{"n_experts": 128, "hidden_act": "swiglu", "router_score": "softmax", "normalize_top_k": false, "routed_scale": 1.0, "vocab_size": 8192, "norm_eps": 1e-05, "batch_tokens": [65536, 131072]}
Below are experts of layer 2 (counted from 0) of a mixture-of-experts language model. Rows are named router (the router's row for the expert), gate (a neuron's input weights, with its number), up (a neuron's input weights, with its number), down (a neuron's output weights, with its number) and show model dimensions 0-127. Each number is 500 + 50 x the weight over its row's rms, rounded and kept within 0 to 999. Numbers have three digits each.
After each expert's rows: a language model's description of what the expert responds to. This comes from a sample of Wikipedia text that the model never trained on.

# expert 39
router:498468540553510567435556437542499425612439494520466445535477456555397590438545481543379518411380466552498475494503472445468489461521547448514557542460481511472495529542586531488455457546564469531549525442407509487531568530496516520466474540482441559506494511496562497531376443510417554562459519540514399500539477423479455531431555494499511537557517452485429410574561470416426554472535
gate0:543467488530488530477568534561396449524492522490391467507481493442469476544479529585554478583541495471560581602439483438475454553498498460428444470564505498563415434469460497563484531584455524481498476470545486423537570608441439497460488524534537440450400518550603465461509538545481467467503409520551546585483598505430462412538572512486566434540556484500472531432517533515456388500470
up0:428533557497448444479388435512522509476427450556569515456587517525566524479499538448386524491499509619491493440519530519558518499553479532474538511473484479432533489462503489438551531416573491448485428569516528455419460494558602522494437445435396499585557413435457469528563445470563539448563514510446474535544513543513532501499413520457469578479420599498561566596446536541456541469519
down0:486581565557473479531388461460573538588365406482580513519481593475513443500498522500499556540503475472524476472419416505535574514580485573570505528514503549517480539513511507438490505516480556508458553522499442608475490478600499514517491480526475421523507540565388491585515506508496559519548494539485568493431521534562441531525534460532559494393476465511526428563382598561406569523483
It responds to: Music and dates. Words from music and biography infoboxes such as Record, vocals, song, June, as, plus cost in cost, costume.

# expert 0
router:561548541483519543492480417504486481554405525519538469546444516443443478469588457542529495488506513434382451542581550469421564464488479479497519482514574493476462424469512569524558491449421522503564533469515482515589437470573555598470559480530430502395596500470498584520521587589542443455575491482507398518472515508567567554516500419450521522505582375531477514485512496561575412501519
gate0:442550406483450526507459519492469511549507537540511481502512553507521581520478582557506536578611348499561543529487464428538510513479501512494582522479437543417460503529532450524457503498427517495552423587532527479477470585490499553479539545467448430502560481571462538530421545538445412539530451546446446452538544527456545588572507418553536474522538461589519503543369556413412505421521
up0:554572361465441525485501423484505431591484543484485499578422490618529578466354534525526493561467452458428460514486506457534537448544515461480562516511439516426428492581515451512470463518493460512635461480486459420552579520493511540420530509457476477494513568502465536560393548562471485588548528481528447483500570503438528608521508455513545514532515509564493498505520574490402556485534
down0:476505403483455507481461501466507574492541480562489507526519480531498549521496637548591607540466433487537507532466548444503564442473464392521564553541407538408474425500483376547427497476446523473559402514577429438536524474491533575478500500466422425514549584502497470530449522549441478496556471444495498576471416476408507519580441432558465578450492512582467455520490508518448486497559
It responds to: Word-start fragments. Opening pieces of longer words and names that continue as suffixes, such as mass(ive), transl(ations), resear(chers), F(ootball), Mal(ik).

# expert 30
router:459567597409519567425556533580507488430459442480416525524478494520424502509568440449529461466501496615543530507487472512452469493489446398448565562573475416482516564442439496529534514449401499447551501445508545493468540502494554558519516487435560563526492520404481576523452468548551396467476558488432488464463521558498523496507458458555554505358556471416416526481528488400546468523448
gate0:487556538530504488510521536500503507366528404477528479475443588428499514558492515527527629538384528497539532489596499531535548442427492493499504500572448495504451486473471568536490444517468442543428546429523550525519534581487496480544465508506525448505514460527547432520492443563483419486471577484517455550517370542591562455530483552516439373413556596566480440495470428458553433527577
up0:494499538535563588500506410497489522566519543475504472516490460544484511398577515530519535405504548529461450536426516464410435541494501448448592502459622509475619564527516456489407493418517540527522601520461528543545458453482544473402538497430470494438569608452395493567486505488516498503601547449470611602512482520520481512499462528484464578543434549565467518497536484584507498470450
down0:434528559511412580518511462459555571494480534517585471519497517537522455482597478471508464515416554578457419584486544542521441503445463551453492472455494587535588442561507396481525569456493539475492527516442418445546475495509470557495555492528494435430526603503382554609496514446574539453609507527475626550555478536540462515482527496500476570512467469553478506506562517518536575407434
It responds to: Abbreviations, months, word stems. The .g of e.g., month names like July and October in dates, and stems like equ or ov before -ation endings.

# expert 43
router:481399480505543477515425498587429537571535555504441464443493573528484471567460519471490487488457563423484530488433518537611568517498428372622524544464474493519555558467496477459592513442485402515545526461513527600489484387392467522599598539531516541528458483478566437539431512444429534463436540485472486478544520472494463464436477456575465519571514515428470528447534427480501490469525
gate0:493550425505583563469399428586457508526492479570465482449539457553453488495505486485467451467499460543482525385481537450512551485517511559427518418480478500397462535467457536553543524473503567504516457478438472392579394528467591504517517489554437501421415572527424547577456557493542456524559468522515529434556489509457477461423570433471496494469506524434545490451530682514448532480456
up0:483511547562451467487578552347562487433464579473541524549515526452554554476455538552484532442517516506510448538455526574584437538504474470592529503527572532485557406509514495484479524578536500461484584586626529543438538464431435468413485554532539445567589437484566478402532431523533545508385480519464497532423517492563530490583504542494546512551467491534533509494424429513524459570537
down0:514485504492525513595502529494553473413392552499537587460479484468491454465427427469418592538511459565595469549479540536529480492559550452532512525536483486517481543532508452448459572563606540503561545490549507575528578565502491545426494536529500518505502515576559526490513476452558494403438427611497599516386585425540469416599509525523503545443510428459548487537483496503582510576564
It responds to: Mid-word and function pieces. Word starts needing completion (round in roundabout, ent in enters, -ing endings), closing brackets, and that, when, under.

# expert 11
router:538513572417471527492512460600497438490584465505476522425514478601486532564517459367535428522514432509559501518443514583466534449490434563540451545566469466460515511469466461567570484563536509515471527488505405517489505473423543520488449465572487506501457571579560506614459488422450476535526388420432543424415517527452506420465485467464475502501508556540606530529468489419558548423559
gate0:472501381541521552454544490528490627599535494527511486472569426459488566506507505519523501507460480484498406511532555538522459436560499520587481486441486562580459438507548481485480552517511482481620438526494452480634444523524523466619417547539501484515552443537497469439534691496530510546482510400483461499534504521428472466475420529493464466551488494612530512551426502467516456478564
up0:433521537495564457568504570443503570443465569541440606487519523463484498434425604470541576512503447505414493532519595517515488521353580470454470476491570533497511464456482553513489541484420494472509446528525528503446547480511432535543505437410621473451447546466503387459475595449488399495484528500489472608528490515563546488510572457464531478418525474554524465521407546534474514513415
down0:456550480503490534432484451437553484504460444573494519519518499502519513569487457526526489523515591457568510603472446428531494417490520439496570461532416566578460511472538584415470462466635550411577564475491606499463537524350393450398462468523490473505463459473562502450511415498570485593542523529564478489481521497499439460543448529486493552438465475437470598503527529505548505447530
It responds to: Years, initials, headings. Year prefixes 19 and 20, capital initials like M, H, U, section-heading ends ==, and prepositions by, with, from, during.